config.yaml
n_layer: 12
d_model: 320
n_experts: 40
experts_per_token: 4
d_expert: 64
d_shared_expert: 0
activation: "relu"
moe_layers: [1, 2, 3, 4, 5, 6, 7, 8, 9, 10, 11]
router_score: "softmax"
normalize_top_k: true
routed_scale: 2.5
balance_loss: 0.00577
balance_bias: false
router_cosine_scale: 14.0
init_std_router: 0.0223
lr_router: 0.000542
vocab_size: 16384
norm: "rmsnorm"
norm_eps: 1e-05
tie_embeddings: false
optimizer: "soap_variant"
lr: 0.00212
beta1: 0.95
beta2: 0.95
batch_tokens: 32768
seq_len: 512
train_tokens: 239900000
steps: 7322
dataset: "wikipedia_en"
Below are experts of layer 4 (counted from 0) of a mixture-of-experts language model. Rows are named up (a neuron's input weights, with its number), down (a neuron's output weights, with its number) and show model dimensions 240-319. Each number is 500 + 25 x the weight over its row's rms, rounded and kept within 0 to 999. Numbers have three digits each.
Before each expert's rows: "mostly gets" lists some tokens that are sent to it at least half of the time; "raises" lists some tokens whose logits its average output raises strongly, later layers aside. This comes from a sample of Wikipedia text that the model never trained on.

# expert 23
mostly gets: " of", " in", " on", "|", " for", " to"
raises: " ", ",", " the", " (", " –", " a"
up0:568521433481546506515490487519508484460493546485484513470470492484446490532485485503476506520494458510465468499517508499512474534481473484499471525492488489446504526515478499501528488518531474523491505474499513531510447486496488474519502515
down0:490506503489548483494514468540442498524526516491493531500521530523485487520491517505469535475528493478560477500489479520496456460467506491515487502522461504527514501535472500466519509484525487514496493568454533499539500506476429451531506477
up1:491539491532519510525505518490457470535468500515462497542518524519488506510494490503491507483521511532505489454457537499517492520541516510465542527526501491510473514488486517520524523467521509538471486526500491524493480474472504527550482494
down1:498484494461489528510490536484490509516476523519531524519458492496501518509527508502498504508484506451487494526489492503492503477492523486527497477537555538512455481459500497539523481501565472502467484504487493485491555514511478499521478504
up2:538502526531507464507493472509500480488465580499471461486479566464506494527502511481532471539475509481533500497493466560515499543527490513489492538465465454479511509518478470511530481482509536450555503511492488540500525508525468494490515463
down2:453503461477499458469471506510532498545466470542516487492522487505499502498476503549485500521516526495545495510512517521507490468493489483500484465533474485548512514467520474535525514495482475506499508510485455488499522460482522490488519476
up3:485543546494527479477448524516514513499522463526525514533480471556503533507488549523494493530534494477503429504490476498440516458484508465552463474482514476497486493464522516483517473531481483541465479490514434493492481494499502505449470483
down3:500486465464492519520483478500472505528484517517483494528505525553503463536519511492507480483513475501504493508525512500511482443506556520489529502515502490462502473485455474467528548482536513467498540530506511506514521475531531514467513481
up4:518508494508526480538500469487515518569492523528530492530509523534516470461472478548577508474475507528474479517553451502517504504515497489480466462514467494496509484489500511490522452485493553495517502502498515502509476506527484491518479502
down4:493496507512499493522438502541526466510488509487523521508501484502485526491472475490505501465499512522485547446519499504481474504469489517473488474488495492484472505489491535496510507458508472520477470508490549493475480542485501503468523506
up5:472512510537495508528464523500492527477479518528479482499520510543494518441470487469499496525482495517483513484486488510481514526528502475501495519481475504473492483502509521477501491527512524475551499513456510482445508455517507545544479513
down5:497467481463496445491503511502501496493533506555485557479499502468526477488525527480459554478449552508492500497515508489525511504530518507534491500506523467524472469488539523527507541478503474516482496496537543507493478516467534492480510484
up6:496489491555463520479456483486451484503503510516521521489498512510518462500457496461512485508509524489512524467543486500497540508506519463526489470522525483515459487528472478511488542543480474488511532523484525523521498511492508491501485463
down6:496503494525459519454509468519504526502537544485495528499509496489481479526504540481505460499513494495485479522489467571532477489474495465464535514524518510502502507475478486507507499516529479506527552538536481521521457493542496493488437502
up7:494466549545479482498496523502494488522518492517499454455535475517501512488479492483463543492504486503510524524444473529513530469523542502543484496498519488507540530529507536523504495518509529494516529471520482513520504478535504509515475516
down7:457530499507499534504498474512521485483523523453594520485471532445495501496528502494529514489516521464481481517505474507494491527481503532502477471515516492475492505484493511497460495469485509506487525485496470473481490487509501501474508520
up8:506510534518515494530501500496493493490530507504550466486479482501477489511456515499516526479510484529454493499478526512444470493522529492529500436510475497477511487472487485535489464475468515520524504492460516505476491468497522484471494503
down8:531494527466541527487521488494476521505472524491503480551499510533510582529463509483497508449476493537464510546480513492509470469510463516504456485513534477486489529476500460515492490467493528496517487497474451509482518450538477495517492510
up9:523496468511511547492528471511492503524488515549480520500511526492534491472511523532497547513547488478497469484544527481501479488492544459463497491472476473508499547521468477514534488525514477494499509517560479493511516503519501521486553496
down9:489494476507492492539529461484461515477498466514496503492538522546458519495485527505538530476511484478502521522532516524538493524509480514511479501500446511483519469501463506484556512475467492507500505512502494527556498459442510511490533530
up10:502495472540466490535516501431509509516500481525512506516541479475517487492484526481500507484461547533513517503503462508486476541521480510528488526511537548523482500499506476536496512485536496481522502442496521507520473498470499491496530488
down10:490566523472516519506473514542484498485512524503531455514520482518519540490514516517483495484525488501513543543478485492530427497526475491478473494491493449548491506505500512508479496506474493496519485526546473491533529500495517515505504498
up11:516499511484516494498468480509537525552474458510532506521466518475497513511481492511482574492504511450507505466452519513486529458511525499514483557536446508503467482512473490542486537527482539501490473519488489471477529483517476503476499482
down11:482500560510507505467541510507503504511537474494488469547483475483485472468474463552419501471456527487491478520483497439515517530496473521483534492485516505489517490492512529521507507499530497435522515474458530505459471558470491507539465481
up12:452533472492517490539524502524510491472496482491461470473457523516554550499470549491493484524479513488492509502493512500547479526487522517509507513486503492529499527519485489471487507499539530472494513510511542514494484496532499472482485541
down12:500433488495508545521518477494495491512502518489444483499498501498523469484471522568476507501507517487499538491496514549516462519461493495498511501520540476493514538532511500507532498488485522520516489532442475480507525477497496504493496510
up13:476521526481504503482465537491576507534463477543499478504536497510483512544476537498509480447510475507529522486458517454503518484482467512500523495491503520496484474522470502484534505487524501493429498533506512518480496503503528526498483507
down13:512449455493485489502524473468434438509485454459478518484536533484476518460483470469513526488488495506490484537504519492503470522519495521507499508468454510467520497506522501516527478502515511494509524517478558500472538474510516524510490491
up14:485461485493527506519474502489474533502550469470491507454532522490477488544494496513502470493513516481504499495470491515486501521489539520502497503461463551503510495489532530520500489488554520477517531487461502493506529459462469533455500522
down14:504516531495544487513486467483525485543535476524507482436486518492511478471486509512483519519532474502456511495540480474487476489482484482455517465557499516452530484508501531511503447504483517508500489467507504520525445526503503541503476479
up15:472496473508527524505536460533489466501491517525466501545518443488532443536536507487500487497520497488473503477511505500537452521490467507516472502507493541514510484488501503493491502437498499464492499515515478491499479523525500495547502469
down15:490521462522503486520494513483478519507516498465492505452492488503497480465490495493477526546481487489486489528528494450470512534523457520499503465443526469489501470471505517472476522506464537521532525482538534512502486501501543538492507468
up16:483503490474522499492487501514524484505543472528494484483504511471512482501523535549494483464494481510530546484516480477518458490524512552461540466536513560516509503475488515525462505518535513479477471519455533491472475527497542476471510521
down16:469510524516542493495544481497516532503487520484501500480483513545478471514506479528490496504508489483518506553476526481502482496488469493511505524495478477528520504438496497453486517510479499527503529492509528507511515507478473490496466529
up17:506529517490454505501486483463485474470476489492492481462515505492535496497480505498542488520515462478499482494494488515518519474513471541508506498500482478450458531478491517519548484477492454482454507515448520466495505468478549517499516517
down17:503491487466497450519555483497466479510505477499552548521485540550511469534425501503472516478477514492493497538507504500503458529539490484531478507543542488523473534534486513500454475439483481534533478532489550524492541471542526504497512516
up18:492546534524499512525495497521447529494519442549506497512494538505510489469453509510512546472474498498482477542501546518451461517505534515496476502513477479521531523517526511511514490484527505476496510457507508493505480449486527488529507453
down18:460463499471522516494473488490566482483490514521525524439471503495519536550469510525481460495529512502483499476523489533531519509507493482516468511528515517527446487449492521496500493516512514527513464503503510512499497498549512540460520522
up19:492503516504554510540491516487497521526504508524484482491496524508536514515483543480511479506509502513498547496473491490544507529524503532476561485506508471528495494500495497512508473493497481476506487516463526494517479537449509491520523536
down19:489433514473492487499496508544499486534527484497508494461508511505506491493534507488513499527495511548525516480478482469528498455501516498498467497478475471491520485489475515489464510487505510481468530499519577499492537511476559524556509465
up20:496504502471516543497431519485501506506484490529482468512479505456461489520531549507517483513490519488495554489484452550495489518466501443522513481508481480501507462500514481514507529499483531504498496525496490476536501447490522469477519522
down20:526513508530497503497517507472479524481501497483509497461525505529477507499497508476451495481528475439493499481496486475507491508509490516546477476496520526498476524527467518450552450525522518505514527487477474511494476554499494489557485490
up21:498557503470447505516528456496494474525506473494483521467499482531429539502487526481518518488490531481464507460491500522458506534487474541482497511493523469509512472530472496475469497546473500505507502493523487515532457502527511503464491517
down21:520522492472481430496474481501511480532488472504508538513553477500545467515485496511487533502528454481449505484522510469511483534493517507500537536539497501546486508472496444478507470490514480467483495515496490467461520532475506505467507499
up22:533470488486492495471469504551505494485489501485505483540524498496519538567504513544510492510517521498507497465477518527519502453518496475513500529475521536502500505508501482479490472543462511494523512456534515518492441465512495512519490473
down22:479479499460482507496510515527548534524524516496508486487493459485455481480463461481527480512514474516494513478484503515500487547491538520510482481514458448498479488488507507524491544476539474501524516515514481522498509544495437436484533493
up23:486514501492494469434479477516477455536507485480478510469456483538426479470525490549513465493464485468534518456502493511526443520480464480510509501538501491494500502482504484486514510499514493470505526465518466484489460489498529545535487518
down23:496497495483471498548478517491483499505545466468500553512542503498479517494515509512501476516550478507483475485496504520508535551470499524473470500462514508496515509502505481494466526509564466522571512489535467449548516493493513522485536496
up24:482483467504509523451451479536471526493502484496540518528507515511499491493483491460491499520502479479500479458526520517494521483509488445452505529534473466502506483477503513487472525505484508488496544463502516487518509460488494522511525533
down24:496468504501561511513476513502517520523478486510490517500519489480491521514482524492478529529448425469459474522506461501487527525537473467515551470489494492515467522518477502515475523475492509506496533472506486515474486466533476530494487488
up25:512529540513464513504527487500469520508538533479504457516524518465518534504506474463475517508527471537500554513517497480468492518489552547522504533506475468452515519511458543490490507513496505488522469504499490480490483548492461478487494497
down25:534490511514508535459488507524536488505474544515503486474520509522510495500524527479497470496468494516486531485473523518527497538492479522457540503525516506500489494479496475496464508519527511482509504544478504495512501534469540472476466499

# expert 30
mostly gets: " due", " sp", " just", " there", " song", " south"
raises: ",", " of", " and", ".", ";", "\n"
up0:460558448499522493509516478516503489522535480526459503547537480483517560481485430515492531461531471497518541497514515538530480495510490544560499516462504480527502496514498460494538519513497505530510501527492450542440498516488493489495489514
down0:500505483518486472491528470473489505541543479502452504536490511484556524445481473488504501476526519539499504530476518521497464487490488520540514504511504499514529511461526467432512516507474502482499486518518533495512469495473498491486475497
up1:466518524495471470525536503512485479498530465563469447502470541505483464505490460500501553486497473542531513487493465497500516487485490504530485528495526484505544488493553532487529493499510509487491524497504498513528535523523491511514514500
down1:501525544506532492541440491482482514501496498520461480509472501498500507462503530491473503501479462542492481508547437515523491482469524502517529505454529531488505524476503504481488469511513443483473502475487460478484478452503534518485489532
up2:496513519525498525503468509497497529484477481529519503475510468477465501467446484521492504511550473500541493504524468460471473529500501492528459523461524497479518519499464480521473474502500494503559467473503492547509498486514482493480471474
down2:464491525538507489489504500488503488499482488512518495451486481487519511547501474528515467462489472494498497484476471490478438547480516484509473525484509498525530498481510520491492505522451538500535514505514491490548493471476520484484472509
up3:513522478534487502532530501520500509513500491479430484513484519542489532475478505511464477496517483460511487503510499464518533476472507507555496440528482479479501503480517487525516487491478529498482512481499503542457509544539541504498484508
down3:527548498482535476536532494505508512514504506494525487505477529513531573479493505487468468484487488502488532521555476492464529490516522545516474507520496481509491506490460450501518494452436516519499470496505466484521524470503509516493513498
up4:462469512488506515505512508471515441496507482552452486532468511481522494478478522469474453500455509448482485482477521479449486480492507462455498496559517514516464519552468510476536472475533536499454475518510536495481488512491488464479480489
down4:464506543484486495515469540481508518509483542489449530493467493457489513498530528512511499482497539551523494503493489464488494498549465511491509517543500530539490538500544496497490493483524482477478540526460449521476496481482535500476456461
up5:487484503479482474517486511502491514514517479499507502518453498458520516495498520492417500473533445494484486509546505473520513512498498471518464499517511509517526477487469508478513499508513483478498497479466523480501471522476489459498524417
down5:539477476478518487499496492479504469493505503496523458513507486525498534455559497479464457510489545494479507441529481477505511519498521529509496516479486500433500524522514461495550466485452483482520464514500474500531544476520515515508488514
up6:508498467560469499487502522487468511469517515514472466498501503455467490465491503517521520484565505467464518482495518493479481448523519527523493541530499520534475509477516496435454522565522510544536501481484508515500498506503506476469458484
down6:526515461520505472510507477483488519499533479496523525484496495484495521521513523459491498514489517428520508485469516481547482505545480519538493508517470548523495496501490515506548541546498460530488538478470493515495539486560497493524492493
up7:498521471482484530529458466519479429509527539522479467505513480471560515453496538452509493524499525513509510511492455489506498531519477502494485503477486487516535501531468500489502482532447466476509468494491507540504513512501490506458541488
down7:528473475508526500513519489499517491493492505539484510495511524510488464505511532530519490455490448534550523448449495467498477521461500516512511446471487469523503508484525477508490483474496456514450504531429511554465518489514487498515547506
up8:510432486493516497480497497479550504492511478483533483500532477525486508538491492480470496516480463492523463506540528513484581504521519484492525512483479515509510479465492484530521481457515531485509508523460490485451513520523495497481533538
down8:478516467473504496525506502529534470465484466512508495492486504491454519497505488464487523461499492491496464536519517480481433478512497493510487500475503493483506524484542517520508516471469515510521496529475517481522497526466527493458475516
up9:523522514519477515479553471514555523523518508562481473478506497481510533527489463481501556499499532480487472515508510507457519486481528491478504488483530489449506554546516514476494500498486448470485472529492498505471495517562500490473472490
down9:445519466494505547478536463530489487518495515527494526503497470550504520489549529496520515483476455521498488529466472509503483521485505459518518511536469487509490544489530491528528499493513505497476504514479506560496496511495507488489505477
up10:522510472518510471497498522531503512517531513537549492452547497474479540532523495523494491499524549466509465482527487480490502519456521494508471512467485517518474508514487484507509472504451491544527477502512515510501496492505553492488516512
down10:485464484496543492478560486484484474499529502481511550432542456506511500474514510526498514516498480524494513505530496449519416538504499483485488489497515515488488509498521524539509455494481470511519538485485507500485534486485494497520521508
up11:492509547523464482508493501497491528502477490518477512508507473492502520524500498434488455496520480464516497470487488506483474508467544484500521495504561480486520525467567480525488532507524470495528505492470521541491475522493555526512519532
down11:507533510525538504521534513497516503545539508497502508446510502506459464457488487486480508453505521448504518484533467502511491471507493530509523517507469492511488488505519460476517524546511487505512526476500498494474457458484512547493479498
up12:454535448508489520513512533531504476549521539537525527490465500462462497474457495538491480518485520497521451468542468485502530510473500515462482450467503543517493490504518533506518458528521494515463498537494463519514510507511529516520512530
down12:502556495464529523502496498528499485492464519484474502512527492474525526483520490559495530510506511502473496527535500515512517502491492518515498488508534529473462536524475534483491527482499468463478543469528496466492504522503515488481540481
up13:478554484508497489527468511515531474523515517490529506515549502530463505476496486483478523466511530494510475512490517520503450511491492505530490492506463473496510465466449526487444532519489481426474514536483532486479456500503454465516508493
down13:508513482524498501529506531507487524458529552473525479516489554451475490522514549505557469492513481545513523538503523468532529502506480482480499413540482519499484553505463436518477486484459503508502543517493493497508482472557525522524491473
up14:498498506456492464477518496515455492465503464481455472506534550484522494537474526529487512503520515529496552474551477505486515482505509527461493515534452502515492481531497461474483504512479501471486523483502480528515496487514449442489498535
down14:532457507503488504516481490478471493538492495496520481545506499494553504516519493493488510532514459497444500511473493537503539472480464456479516497550463479515522476513499458478501487496511474490497488501537523508548509516527452479499492503
up15:491451513508536511505489521479486538521492501515518529526510475513519525513473490472537496485522454484452484463486513544478478496467529489520540486512509524500550519477461474522501532505494481531492481447525518505467490479462565478524487494
down15:506474507508490452543480483493520478515534486523525464510489518486522473486512543511481506533475498523529487536493458457486481501458481521465506498507502485474480464504505491452508518523470451488522505499513512523472483479443513493506456500
up16:458504504470506539544473500482468491500464490484497487483452472496515534491531473515504518500514507513479499488506460465526500534538474507457496482493516492499485519467522446510494490488465478494426525519533544469520443472501483466543500523
down16:491537490466485518454476555534522471530498542500545514499511509515473523501491451463494491528460508503488525481485504510528519540464528501514510497497465533462496567527552503522517494487487544522472543540520521461502519479514457497490491479
up17:542507530493500489499505477543518493523507524512495517544454540482519522538501478496553478512506468510532499476493522488511522468503514518489488484482493518512468503474467480493505495515526513498480464463479511451487511483516505458489470469
down17:481500492500537474505499493503512519550501520503487524493488494502505471458528494499489469557494475456505478496467479529535508526475507495513485482453522532529489523492526484494477492538522488520506478504488481466459493495523464499495489520
up18:477481484497492477506479530520471496507500483483501463510564495484491505521508514517501563508498506490466514501485497489467520476465492485521500491463494515516499505471519465513487476542514544528525513550472516511519447531477521507485467569
down18:546489490507483527520493510447524495473520553488497497503507513528479535507523495527493540473495465483507506510448539480491462521479508498521502538475503507513534501496474493464491471504507510526485491486536524522499522514531558493510478476
up19:483506533466549488474486536463479477513507519470475528491521496460542490475517488525553492499517504508551451502522503526550543449542456507519499489502515519504491491529550514472557485482500485498537452478558549501482486539486510525469541534
down19:491503532487497535535492471454501485502500510517521531468546542503504428464531470477549482533493474504532495473497482512518483451498460521451497519473488507459493500500523461517494486480543519530529478462478501508474511498489523488486532522
up20:493497507531515508543528506496487536461515493476459492507492516469467534503463510482530514480557512515478522484540495513486480507471502483487511487465514503468491489511509502459520479505481504509516507485505545435514503505531528471504518524
down20:534539485451503483520498495492532534513450513491504523499467491504496491496480506485545512470525489500501511527481533485485489534513508527506527469493533532469511459519470496543510524502497488490444484459500532476484537494520488474479485476
up21:483503484558520537495515501486497527489528472533522460518514475480512504489492477512541501498517514514483515535502498540469539449519485509548511514478510512524493560502479498517501473489481481494524454486442487497508493458495522488494531488
down21:512521512507457522482490488424475516506531497529455463495469474471502536529479505486528469526495511497511490534514456559526490498503468506508509491498506507444502496501501537471499539510487475516479461500449479503500512538524470496483479481
up22:523507464457499474491530498519502503512502488526482484512513515479507510522440498492440477500520502524509476520509505550505505493540491434450490493471488451496516498516522495519466494496548497513482536492510517521531528464549534532525496505
down22:490535511462527520560516488456472529472518452490542478475496528538564508544501483501497466507521484527472525514483498513505481515475509477461469513497480475500483513487499494521474536500493475530529526528499466518499493477505482475487491504
up23:487503476499474513516523512537505490493557449484540479474476482507508474493427525480462539494502541483519542467506516473478512520528517523528505473516526492513460460554496439567481481499558511530502462516501530512492530492515456506497492489
down23:501489477481523504493533508482450460491509477459483501500544499525483507536469490505490478467492517521489530489481518492524533507471492507500509531494489505482477443511515489513499495468525528492493445496489543507501492504471530466522491521
up24:488474482470456548508526511508492522533514539495481471515490465462499487464507485506542512432486512490472532487515508483516471463496523458496499502490495506511511480523443506483479526464511543462518503505488529530493506460527473508454481519
down24:488482530496502487484526489483501502522547453509500499462513485469483484488521520507524470502479481497450485480516535466475549473472508460553472474452497517492543511525532531520484466468500502503490462484468456559513519515486508494471473465
up25:520501519563523454518483491547496520483462478565503505476509481432523456524505500490463473483511474528493464527493469509449478532486497517491577488523525544500489494513496517482482511519469517486522533478492498468527476520495516504500501545
down25:489518484543544533524504437474455499484517524555488520492526474454492489535527504471494516493529450492513505514501460531482478544489491483508509488488527504522497455524449495506503506505490533430522524493527487465516514501475491457453499565

# expert 9
mostly gets: " by", " he", " as", " He", " they", " she"
raises: " ", ",", ".", " and", "-", " |"
up0:507528503486523450482488494498488550494520503459492476513499497524521498466517489517501455478474534481472537485480499479512506490497529508501525478500486500443441498485489522498528479511518490517492493524478451547501518488524530499495485503
down0:486502540536505488534532485489490471486523481478473506474484470473484510489537542500507522541471477487514522550531495502533553527491507491500513443513486503514525494526553470488512470516480497518516496508482473481520478485468502490519503457
up1:498490504524500498486553496514536537476511505520509483487511478499452484531465487500486516534479528523485488450475489510538486518500476471500544471517497497480493483514503518473497478547504511481496478511485485503562555503481500466484485490
down1:522541506510496509545497499504487501493474512508520513499471510445507515458519503483512447516498481494500556463495509517481429527467514488472544506475501538530511509535482510475509494486517506518546533486519503466530527437499499520551524522
up2:459510504494508543525477517537546459528426452536498474527491541489494478469458461494488524453510535515542533473479548528535509467454467485483529488520507476482447465503505505474515471480478544514493509507494441505469477473536506483536520521
down2:506471503494498486501516570529503523495492519541499537487521526439489521527514488524531519509513465513509511559519528505487494484488510553536478474524466449448458483507491478508524520529475510478470500471495484513516499506489491456491484510
up3:509456464517510502491503444462535469482508462479510526521535467519468525495488500488510462474512478491519488436501524547523529564492531546490486491501498532488517464510528452507494507515543496472527544501482472482472520505452514529482531499
down3:489511539483510518481501507502517502485512488489470519520504476486510496503514484490494457496532481509482494526478549436515458473479500533506540501515515508533511533495466511510496491529502485521519503515511492521463521514526582468490437512
up4:550534490503517518514536524453500485509537554525465533495535476490545513489501494451490481487493497484537495468498491490511519493509503499469483523505506469537496503533489529468492527476515516491482480508539535515511480513509494501566495504
down4:489498496476487510512524517520458546505476500541474508530495516477490513464538491500513507529461479529510422462514474531488538531498480504454452509506489529474518529494533498507511515486494485502485489494434485538504521533416513553508481521
up5:519476511511474464509495529530504503491559531516488519547477519466524483492454476483474503488529513509518503505483491505475479465500484473551474504505522512526502480466560474503504517484475541496500458529514486516528472518481501470482468497
down5:459479518551506475478509489485449505534504507491520497441508490523449499526540507496515484484508534496509520506534501470535517503537501479477447479456499497512488488515489487490538466542552509473482512491463514503514499491526469477502486470
up6:503505516491513507494554480533494522495503514531475483494514505504505499538483514498498530512477512494469482501494503484493551505508505490505456502519447514481524521531506477477482530500559475446479515542542509512457500483478524534487515508
down6:482450498517479468519490511503514450534512504467489496530530488488501463516506534502499522481503459547492483484493509525489496519463522525462515527465534510484476514487501529520473544493472530500466494515529490499495465517506532506473507483
up7:506499485494497527493472503509500524486496464534511509470498470509485505489494500508474494508488495510489508485525463495488551505483513479483527511531526521520461523500564487518493478539516541528477483471491502515478495529496467486477486488
down7:515476524500533469452490489475511517509477503547510501512505445469520515496509500516492533512520488528452446485485500535541473517520521477495537494514480504520510457504509485499509524525507463499496497524486441490547495456503511454477540538
up8:511481466491536486447477470499481477477491502525498478487485468512505480520479458489533517500447522533509456490507533479541481435500535511507505515528448502487521513498498475481508514503523488518530487525509497462486496472492492495561474463
down8:486531460490527462486507513507529470471493505482506499509486503522510537541485486494464486528474554530536520470470474493458554492464507495535488495486488510523511516539507476560522537473479486538500549540468475523540504455423456468495542516
up9:510530446519520508477481529506502500497464452500515482525487493545523518480512511533500497508525500493494472503513476444492537510490496481501475533497535532480484512515491514498534442491501482455452512510526492495487489459502470508499515497
down9:516477539534486475504473520476465508485457503515533546503514502472534484501503528511432497504529480481516486486443541512542517525531508494502479488511471505476495526471517536527488519529463454533518514491516479481512493516458498530502495505
up10:536519487516520446497439513486540516507466503484539534496518469514504486506470460498460500506459517441450565478491469502426530512471483499493516509532509478458515505472473498487473518503537521506432468514488478505503510484475518488485476478
down10:525498492492494495550471533489462511488513509495537545507514479519520526527521521537489507498484551512485522493550481531481499465474486515492462493490489546506498588486503497500497503550499494500518502504520495493494543535511536498491509497
up11:514538495527504505538517499480518458506524518517507473504472544512541504507534498507514452500498492465486516497432497523506459468478506531485476502504550491495481525475515507452489480511516528464515472480496497472526468503538522531507480436
down11:467480500490490504489480496554469489497494485447495491507521503517470516477499507501464461500440489480524475530546492495529472526490455524480468487481489534488477439506494482566495529517511547481512519484538491542513495506463494475470502475
up12:496515515486508522493540492519464456510488511543502487555505487497508524522459468547529480478508510490526537487536457520479526493473500548494463483490500461528539504477523546511521503517478496499522511521487483474492487501485479482479452484
down12:490478503503520523497537499457498538540525521496485456497482496495475460511484533498465517462521494503493495466543534512496470477507491479481525490496468462467496492494509464535496476490501466478514532504517439456515551571491508514488466506
up13:489492477507519517492510507515486478454499481526513485524491508507513487484465481489459473474544482510495484500487481483502510507478551535487498511526470485516513506495501475526541487481497457451456483507452448502489456529511503502513502515
down13:495535512508528509504490533477530483502503491500522506510486481486492523469483485489484500463523504498533497497505456493456512465520533516453516517511534472487549520513516557486516509537519448513521454480527492521503497537509450488446499509
up14:496504468479470518517515560495500475455470454507455530481489475488510485555444465509488498494476460470489539495475478446502502510499463539482502504493480480527529519502502497521511474537533541492492487518529449492478491489490483474501483496
down14:558495500485516496537472478479499524492471489491502481487477518513485507504518509536469510502500498492496514528498474471538507591492507499488524555515469481495526537505506458514505514503524531525491523464487468481502487524567457475530521503
up15:496466537508459502494529462471497421478490503456487526469450498494490476537469483468466476484504511494514502488534466482498442464497526469478529484506469464491530509465462495445509457560526521477549456464478523497511493514488539531494520525
down15:524496510467534494539549520509477495499487510488546560537505506550479482507497505479511477491487469514510472500518505455502510498496523522553525491479495477491518528487539526518490523532528531461515503546511506483464467490504509529517482464
up16:511486524495521522475507485457526507514491519464448543459505472509489475487456483495493464488506461498519448456494491548516534475498448449501547475477516527474532480483494509477483534499488521486486511516537538483520529504507482481451474500
down16:468486441467498550510498496478521526555486491471487511493492487498529470527504543523475469528530508487518518488518486493516482550514474463483449472567496503545493501520533498507552470492513506492469475509511526481511539518507501489502511457
up17:479475514485491533503478492465495538468535506517461501508486512509512481481521484535508543475487475544491528445498499485520528458551544527523506500491505515481501482477471487502496491481506517457501481465540540570472524487508485538487498488
down17:508475526478468531482490509469454471531560549488530501483530510483514492507488464475535500466489540477500500513523511545560482500468526511483506517513491546454480447477506537464497553486498525513499463499462494508511500491520507483528480511
up18:491472482480479480496463557519512501494510507522503519460504509459485498479495480425506486524499471491489507506496495503509517465522505488528526504506491473521524480478535484498487475527485521450550491515487517493540495492481452484436515503
down18:509478512542479485508520514497471554506520525488482509509490484506481538523552520501501484493524549534457507476546544529482527522509536492484522509501483491472468484518453459533540526496513487519516533514535480491553466475512520522520510504
up19:550503489486468496509521489449488498480514530541537514512462519541482519455522463516447487535514495535527529509457503509487477464516507531477512483534453474519480505508471504508491503503525518459511523553495493522477485485486463549473501461
down19:539471504499495511505494506483552496515479493531508549543522519509484514495453449497504516487516494439507468572541501479458550476546520450501500497522516467487501494523493484491500503506482486524473531507464508472486538510451494525505519471
up20:532505529498507510539535482474510524543498513498518479478505479439529496491477475499471489551522507498544509514486522534485498464519472471500508493512507533540494546518472486547537492484539508460473508496495499507514469532460493519476461459
down20:476545503494513478548457494509475467509483502480475495486510491502547537486529446499461540465474469530501501544498483494502460516528510559480505497492477465559528499470481485466530486542492476496501481493500523472512528459476497471484493485
up21:492520478510555476510506488494500503499528486504475491509447495451496480454526463479491512500524552477463469490479524553494479503472484537459535484482464457495525473461451486489500463447478558464519521493537520539507543505478520532503489493
down21:511543484490475509490514478537500541492468537487487510472503540530528498528446492463464536472467468497493548483509495521469493505498476523527484493536487521503499507470462475482502519517496507571478500516472491493458513511487508503510473491
up22:476486501519474476487477482495483503507496506500533480442523576509510541517485504507501513455497483528485498469510523490510488499514474508512564522539554555493494495502492538486454530504508475498481513491520526509442486421505509443479504474
down22:520493499502550497527521539554489466513525455483541523490478496507471521543518473515553517471480522483523555526496524450487485531523566496458459520498485460497494527467556508506508476491508496526484491505488518493516498482502481514503510513
up23:497540488499516523496484519499474463458517491499524470490507462471546492486477477496503497463513482531551511532555462512515545461496495487488463515498477501477453518543498486489496510497479473488484494528506499509515491491443513480535507502
down23:486525524491553512538452499520468476514486516527486512491553478449513543486516477466492496489482476523488493508495544490507464477496540525521463513520478525484469484506485535528461512462499489483508558504507479466511519517477450521525506491
up24:492514496486462478512546451470501513481502511478527486491506482497477483520542515471489487488471517502515490472498445511507504477494523537492479502535498524495501473494527504514506508456516530513529519471480519481475497474446474486495517505
down24:503510525482485488518508480472472466517538489490522471528482515527498477541430511499464514474529540462480511515521477519488491493536476465518492507508499556465526518524478521446544455506468442447502499500478509494503496517475509516508480493
up25:504504514520483514554506519550502536444516505513510480457497468528513474504472444527496489515533494506523476572500476500568500507464491450530480512516540487484505498468472531478492513480515462488518470475482508497470520448473505488484499499
down25:493499478498529499564532483511533556502472470505523462492499480508532495457528535508504507520585497518473525473559511516529483488480468526477528502478529475527510530542495537515513474492510498481491489490492484529498472520472465468522506489